python train.py --d_model=128 --d_expert=32 --balance_bias=true --norm="rmsnorm" --seq_len=256
Below are experts of layer 2 (counted from 0) of a mixture-of-experts language model. Rows are named router (the router's row for the expert), gate (a neuron's input weights, with its number), up (a neuron's input weights, with its number) and show model dimensions 0-127. Each number is 128 + 24 x the weight over its row's rms, rounded and kept within 0 to 255.
After each expert's rows: a language model's description of what the expert responds to; "mostly gets" lists some tokens that are sent to it at least half of the time. This comes from a sample of Wikipedia text that the model never trained on.

# expert 16
router [ 85 115 113  94 101 172 131 130 135 162 115  99 134 160 136 118 145 171 138 117 148 149 158 145 105 170  93 149 149 155 154 117 108 144 155 129 125 152 175 131  93 109 130 151  99 124 104 119 117 119 104 133 164 144 146 184 113 108 116 133  93 158 125  95  97  83 146 116 148 121 157 125 163 161 116 141 104 160 141 134 151 136 140 110 115 137  89 125 156 106 134 155 150 114 151 102 142 106 165 143 124 109 159  93 158 156 136 101 168 148 125 143 166 137 110 128 180 103 113  91 165 140 147 118 158 134  99 143]
gate0 [155  97 111 112 136 143 128 163 110 193 122 129  80 149 119 129 136 126  98 138 110 152 128 121 117 136 109 125 159 122 155 154  94 146 149 107 135 120 116 175  89 188 133 122 100 156 117 165 144  57  92 131 157 140 145 153 122  97 135 120  80 123  99  72  86 113 107 118 123 136 108 135 135 108 144 137 119 106 128 119 113 125 114  99 135 125 139 152 138 140 142 109 118 116  80 169 111  84 107 129 105 158 123 150 146 139 124 124 134 131  84 120 122 120  85 143 113 117  70 117 136 143 125 142 139 177 105 113]
up0 [160 109 118 115 139 127 137 148 121 193 126 139  89 149 117 123 137 133 107 148 118 145 121 139 113 117 121 131 143  97 135 156  83 133 152 126 147 122 123 171 111 159 113 109 113 159 116 169 149  53  98 135 164 126 169 153  97  95 145 125  93 126  91  86 105 119 101 139 119 149 110 137 124 131 160 130 109 107 129 131  98 132 121 109 136 143 145 166 115 139 150  95 107 127  81 167 137  76 111 141 104 161 109 150 140 121 149 140 111 126 100  97 131 137  84 157 117 145  66 138 141 142 117 145 134 181 109 110]
Description: Clause connectives. Relative pronouns and conjunctions opening a new clause after a comma or noun: who, which, that, but, while, when, and.
mostly gets: " that", " who", " which", " but", " when", " while"

# expert 56
router [105 118  83 106 101 126 128 112 130 136 111 125 136 161 140 108 123 167 136  95 155 150 146 145 128 125 109 140 156 148 160 109  60 138 135 118 154 163 133 129 124  99 136 129 148 159 120 116 125 120 125 152 174 157 113 140 131 115 102 165 130 142 121  80 113  79 130  77 164 145 175 125 182 129 122 134 105 144 106 132 182 154 159 106 103 113 105 101 161 118 128 149 173 104 130 130 160 120 163 149 127 132 137 113 152 147 118 118 156 146 120 139 150 148 132 131 150 115  93  88 155 153 151  83 136 102  85 152]
gate0 [107 136 105 121 133 150 154 148 131 126 100 112 132 159 120 115 127 146 107 119 171 146 140 142  75 115 130 139 146 100 145 124 130 151 124 152 136 132  98 131 116 120 135 128 168 100 133 158 101 143 144 155 130 124 122 110 128 108 168 136 132 132  94 133 127 145  94 150 121  97 149  69  86 116 154 124 156 120 180 118 144 155 119 155 109 133 132  62 182 116 144 150 111 138 137 141 141 120  78 164  63 139 150 114 146 151 117  79  73 168 137 131 144 101 149 144  95 116 136  89 105 111 130  87 159 114 138 126]
up0 [ 83 131  84 140 114 127 139 149 126 126 117 101 122 119 146 120 185 150 165 136 179 171 134 109  83 109  96 136 121  86 126 140 150 166 138 166 121 137 122 140 106 110 114 121 162  81 124 174 121 167 144 160 104 142 120 113 119 138 147 159 152 126 128  71  99 163  89 156 135 128 119 134 107 143 170 118  89 115 171 146 121 161 126 170 132 151 137  79 166 113 155 131 114 120 113 118 149 112  77 138 106 113 136 120 110 149 138  94 102 148 131 120 136 109 131 136 148 133 120 116  86 119 145 128 141 108 108 161]
Description: Directional particles, noun endings. The words away, to, with after verbs in plot summaries (backs away, take away), plus noun-ending pieces like ance, born, ion.
mostly gets: "ion", "ash", "born", "are", "ance", "ale"

# expert 15
router [126 130 110  99  90 163 117 149 140 160 112 100 122 143 136 131 137 134 161 130 154 173 160 138 106 148 102 114 176 140 174  93  80 134 156 123 133 179 147  98  97 106 123 132 116 164 110 106 105  90 107 123 150 166 121 179 123 122 118 120 140 137 164 102 120  94 150 111 157 150 135 166 138 143  98 139  70 144 128 154 136 136 148 117 125 116 121  93 163 105 148 136 141 121 145 121 158 127 173 149  91  91 157 106 127 141 111 110 156 151  97 152 138 154  92 117 139 103 116 114 155 133 139 113 156 102 107 164]
gate0 [165 126 141 140  94 182 109 149 141 135 118 136 108 118 109 107 121  84 175  97 142 123 137 136  78  98 135 146 108  80 137 142  97 156 109 127 145 113 113  81 126 121 132 150 152 132 112 133 137 123  96 104 151 119 108 118 151  86 145 102 105 133 162 112  90 125 122 160 138 134 146 137 144 149  93 137 140 151 107 163 125 181 123 113  96 162 111 136 136 109 139 125 182 129 119 118 166 151 135 153 115 173 162 123 151 140  78 169 175  94  94 133 133 121 150 163 107 143 164 135 151 113 139 127 120 135 132 170]
up0 [127  91 159 140 122 139  96 139  98 153  96 149 137 149 130  92 105 149  83 135 159 135 132 149 121 152 161 126 136 154 105  92 134 152 157  83 133 122 137 123 173  98 132 150  95 154 112  98 125 108 116 146 108 130 163 136 145 117 156 146 133 108 112 145 158 116 148 138 122 108  99 114 129 113 105  92 140  92 120  69 119  83 150  91 132  92 159 101 102 120 136 106  94 139 149  81 106 130  81 133  95 120 109 101 133 100 119 128 126 166 176 139 176 104 140 157 105 105 119 141 156 145 101 162 153 148 125 133]
Description: Hyphenated name parts. Hyphens and the letter after them in transliterated Arabic and foreign names, such as al-Aziz, al-Hanafiyya, Alma-Ata, plus list-item dashes.
mostly gets: "ul", "h", "he", "q", "g", "é"

# expert 42
router [ 95 105  97 124 110 127 128 118 138 166 116 100 137 135 145  91 164 145 201 107 158 158 167 156 141 153 129 131 154 134 170 103  89 108 148 110 175 160 141 121 102 131 105 149 124 132 123 112 122 116 129 134 152 172 116 163 115  89 122 142 128 171 168 123 124 107 118 102 167 133 152 112 166 113 111 140  87 172 103 158 166 139 155 110 115 120 125 128 140 112 140 162 151 152 143 119 150 124 129 147 106 123 173 108 144 140 127 108 138 144  95 146 145 140 111 129 155  99 101 120 148 166 170  97 156  96 105 146]
gate0 [120 132 152 121 129 162 100 104 106 112  90 107 108 107 120 148 143 128 134 160 145 116 121 160  99 151 153 124 160 196 183 133 136 145  97 101 139 129 148 122 117  99 126 153 121 157 118 152 129 142  90  95 130 174 119 144  73 125 114 134 130 153 140 111 131 131 153 136 122 171 181 113 121 131 163 154 126 104 159 154 146  86 121 113 128 124 128 158 139  83 127  98  87 152 165 124 117 159 152 124 155 162 126 133 150 116 134 106 108 125 105 100 132  92 149 117 105  92 147 113 101 149 148 169 166 118 112  80]
up0 [125 109  96 140 132 106 113 149 112 140 147 136 129 163 128 108 123 144 115  74 106 147 153 117 180 107 103 124  87  74  81 118 137 108 143 174 126 129 115 119 119 135 157 124 146  92 144 105 125 141 143 149 131 104 121 122 177 145 163 115 119 107 123 148 101 137 110 115 139 123  83 157 125 150  79 119 119 124  92 129 138 149 146 155 142 122 121 108 110 144 157 158 179 109 105 112 124  94 113 145 120  96 114 108 109 151 126 157 146 117 178 155  98 169 135 159 136 166 101 140 168 107 148  78  99 131 128 175]
Description: Month names in dates. Month names after on, in or a day number, such as December 17, 22 November 1987, and blank cells in tables.
mostly gets: " May", " January", " October", " November", " March", " July"

# expert 40
router [130 116  86 110 120 134 132 149 129 156 105  89 125 115 111 126 146 148 135  84 124 136 165 119 129 161  60 110 140 168 148 116 116 104 157 124 177 167 159 122 101 114 131 157 108 170 113 112 139 114 121 167 190 133 152 142 126 141 115 163 109 138 175 117 112  92 126 103 149 146 169 132 131 130 124 155  94 152 132 143 148 148 118 124 109 132 101 112 114  97 125 139 168 118 146 116 140 111 168 165 124  91 135  95 147 147 110 113 149 148 114 167 154 146 127 161 148  90  88 108 175 147 135 110 153 112 110 146]
gate0 [ 95 166 115  85  96 171 115 154 143 114 143 121 127 106 128 104 115 113 189 114 161 167  95  74 150 140 125 114 126 135 131 173 148 130 113 133  70 104 137 125 124 120 135 169 149 115 143 118 100  86 137 110 136 160 103 131 139 152 173 147 100 126 147 169 131 113 142 177 112 136 153 125 114 113 178 132 107 126 129 115 100 124  86 144 101  94 125 113 169 115 123 140 136 142 116 120  99 137 152 150 144 147 137 161 144 130  57 110 135 125 154 112 135  75 137 106 140 149 115 111 140 121  97 131 141 135 106 111]
up0 [143  97 166 156 124 113  84 122 106 177 102 141 152 143 136 132 119 156  81 140  83 109 157 178 169 134 148 136 119 133 169 130 129 144 161 117 162 136 132 151 111 144 109 136 115 129 129 141 148 169 119 156 119  92 137 126 116 125 101  96 141 124 152  90 140 122 163 100 137 122  97 141  89 121  62 131  99 128 121 125 125 109 170 132 177 144 132 144 109 121 129  87 137 119 120 144 148 117 128 121 116 106 134  80  96 107 184 121 173 127  95 155 135 125 162 110  96 124 133 130 160 134 145 155 131 107 144 177]
Description: Punctuation in lists/headings. Dashes, colons, apostrophes and slashes in score lines, timelines and tables, plus heading-word endings like Pl-aces before "==".
mostly gets: "',", "ches", "'\n", "See", "ets", "|---|---|---|---|\n"

# expert 7
router [126 121  98  96 132 131 123 128 114 150 111  92 148 129 120 108 126 152 153  96 125 164 146 135 121 143 129 117 152 139 161  84 112 130 141 104 157 167 147 127 121  95 127 152 140 149 115 101 128  94 147 168 184 168 119 150 126 138 104 145 135 146 163 102 106 111 102 120 186 153 178 134 165 143 118 148  85 143 113 117 149 143 128  83 112  92 121 119 147 104 153 145 143  87 167 119 138  97 156 160 103 132 143 105 133 143 134  95 137 154 142 159 165 141 108 160 157  90 104  75 155 125 143 104 143 111 125 168]
gate0 [112 129 142 122 126 139  93 108 154 125 125 115 118 120 160 136 111 128 123 131 117 156 123  97 165  90 108 156 105 113 140 159 136  72 123 130  96 117 126 147 122 125  61 204 139  81 115 110 105 120 143 152 124 108 127 101 119  98 163 184 133 160 129 144 158 136 150 112 158 150 159 106 119 127  82 125 148 150 115 139 139 168 183 116 167 128 131 139 121 107 139  90 120 116 104  96 115 138 133  89 117 142  97 101 141 183 130  84 126 157 120 131 105 112 132 132 122  91 141 142 109 161 114 138 105 162 143 135]
up0 [139 153 148 127 142 131 148  84 163 156 110 129 127 155 125 131 148 152 133 134 121 137 115 159 174 127 123 167 120 108 103 108 138  77  84 165  80  95 126 121  92 130 122 134 107  77 136 106 136 101 138 141 128 164  93 126 147 104 134 125 106 110 132 117 171 126 103 121 114 137 162 109 116 178 104 100 155 158 171 109 159 134 160 140 199 168 120  95  99 143  93  97 115 112 111 136 105  93 128 159 115 127 129  90 152 130 130 122 105 138 137 136 157 162 141 119 122 100 139 126  97 138 124 147 122 177 145 112]
Description: Table cells, name endings. Pipes, dashes and colons in wiki tables, plus endings of place and surnames like Bel(mont), -ville, -burg, and possessive 's.
mostly gets: " own", "ville", "ign", "burg", "|---|---|---|---|---|---|\n", "oul"

# expert 8
router [118 110 112 124  99 135 128 138 140 178 130 131 112 120 138 114 147 144 143 126 158 152 200 139 138 162  97 131 180 144 151  91  89 127 165 102 145 156 145 115  96 130 134 145 113 155 125  90 126  93 123 142 157 132 139 149 141 127 125 161 112 158 155 117 113  98 158  98 147 121 137 129 141 143 122 158  75 154 142 160 141 114 141  87 130 127 107  92 148 114 144 124 138 103 139 100 177  99 141 147 123 109 143 101 131 121  84  84 159 152 105 159 165 162 104 120 147 103 116 118 154 142 166 103 162 120 112 171]
gate0 [134 111 147 144 129 117 142  98 108 124 121 117 161  80 137 120 172 113 127 103 125 166 117 121 115 124 101 132 158 151 121 116 154 170 108 154  94 140 122 117 152 134 139 162 108 147 143 129  76 125 155 192  84 159 144  93 137 146 113 164 135 157  86 101  88 123 118 167 178 143 124 105 104 170 126 133 142 119 156 114  83 110 106 155 136 151 115 112 114 115 164 131 174  91 123 133 125 100 108 161 138 156 132 102 111 126 120 129 136 160 108 120 142 135 140 104 130 115 153 110 166 111 133  95 118  73 157 156]
up0 [161 124 168 155 146 133 127 125 109 130 121 136 137  72 131 121 170  96 117 105 129 153 138 131 115 127 110 137 159 131 136 106 158 149  99 157 118 133 109 106 166 156 146 164 112 130 172 129  59 131 149 181  79 116 126  80 138 132 137 158 118 138  74 112 127 149 144 162 151 117 119 110 116 165 141 140 158 114 163 126 107 114 113 159 156 157 112 125  99 142 141 122 171 120 104 136 123 127 110 157 155 163 117 101 122  92 104 129 128 134 101 106 107 134 139  99  92 150 172 141 144  94 135 128 129  81 165 144]
Description: Capital initials in lists. Single capital letters starting names in tables and lists (T, B, M, P), such as Tello and Tiberias, plus list-opening hyphens.
mostly gets: " M", " T", " P", " U", " B", "B"

# expert 12
router [115 118 110 110 120 138 118 123 147 160 118  78 116 138 152 111 146 149 157 116 155 152 172 141 105 181  95 136 168 151 159  94  88 119 167  99 157 152 148 110 109 104 111 155 114 156 122 104 130  96 124 139 155 149 144 161 121 107 110 141 125 158 150 108 101 106 131  89 164 157 152 147 152 138 109 152  85 151 125 148 152 119 156 100 117 116 114 109 155  94 157 142 145 127 164 113 156 117 160 151 106 106 157 109 150 147 111 108 159 160 117 151 137 154 121 106 152  94 111 101 151 147 172  96 152 113  87 145]
gate0 [145 117 157 122  87 156 142 130 162 139 126 138 144 131 147 154 172 144 105 156 120 125 134 127  91  94 135 138 142 102 127  71 130 141 109  91 152 104 121 129 123 105 174 139 112 152 109 121 158 115 140 142 113 117 161 135 124 114 112 137 124 135 163 149 147 113  98 119 139  82 125 125 151 111 166 160  95 131 120 127 118 154 141 122 102 127 141 122 170  94 109 142 139 102 147 133 154 112 156 119 140 150 192 109 195  84  96  60 138 125 107  98 114 119 102 131 103 102 101 110 144 152  86 145 136 156 165 153]
up0 [107 161 119 143 137 121 142 112 112 120 173 100 128 156 116 102 110 106 133 181 145 165 124 101 109 115 136 131 138 122 105 151 148 110 149 151  62 156 115 107  94 146 106 121 159  99 141 140 125 120 116 136  91 157  77 129 109 143 113 138 111 142  89  66 129  88 129 128 105 157 114 114 118 120 147 135 120  96 123 133 136 117 154 127 128 128 127 131  95  93 130 104  90 166 111 156 112 107 120 144  82 128 136 113 112 112 139 164  65 155 127 162 111 134 122 137 143 107 127 112 141 112 156 104 183 188 121  89]
Description: Table spaces and citation pieces. Blank space tokens inside table rows before numbers, the c of [citation needed], and the preposition into after motion verbs.
mostly gets: "c", "up", "r", "rat", "ath", "ad"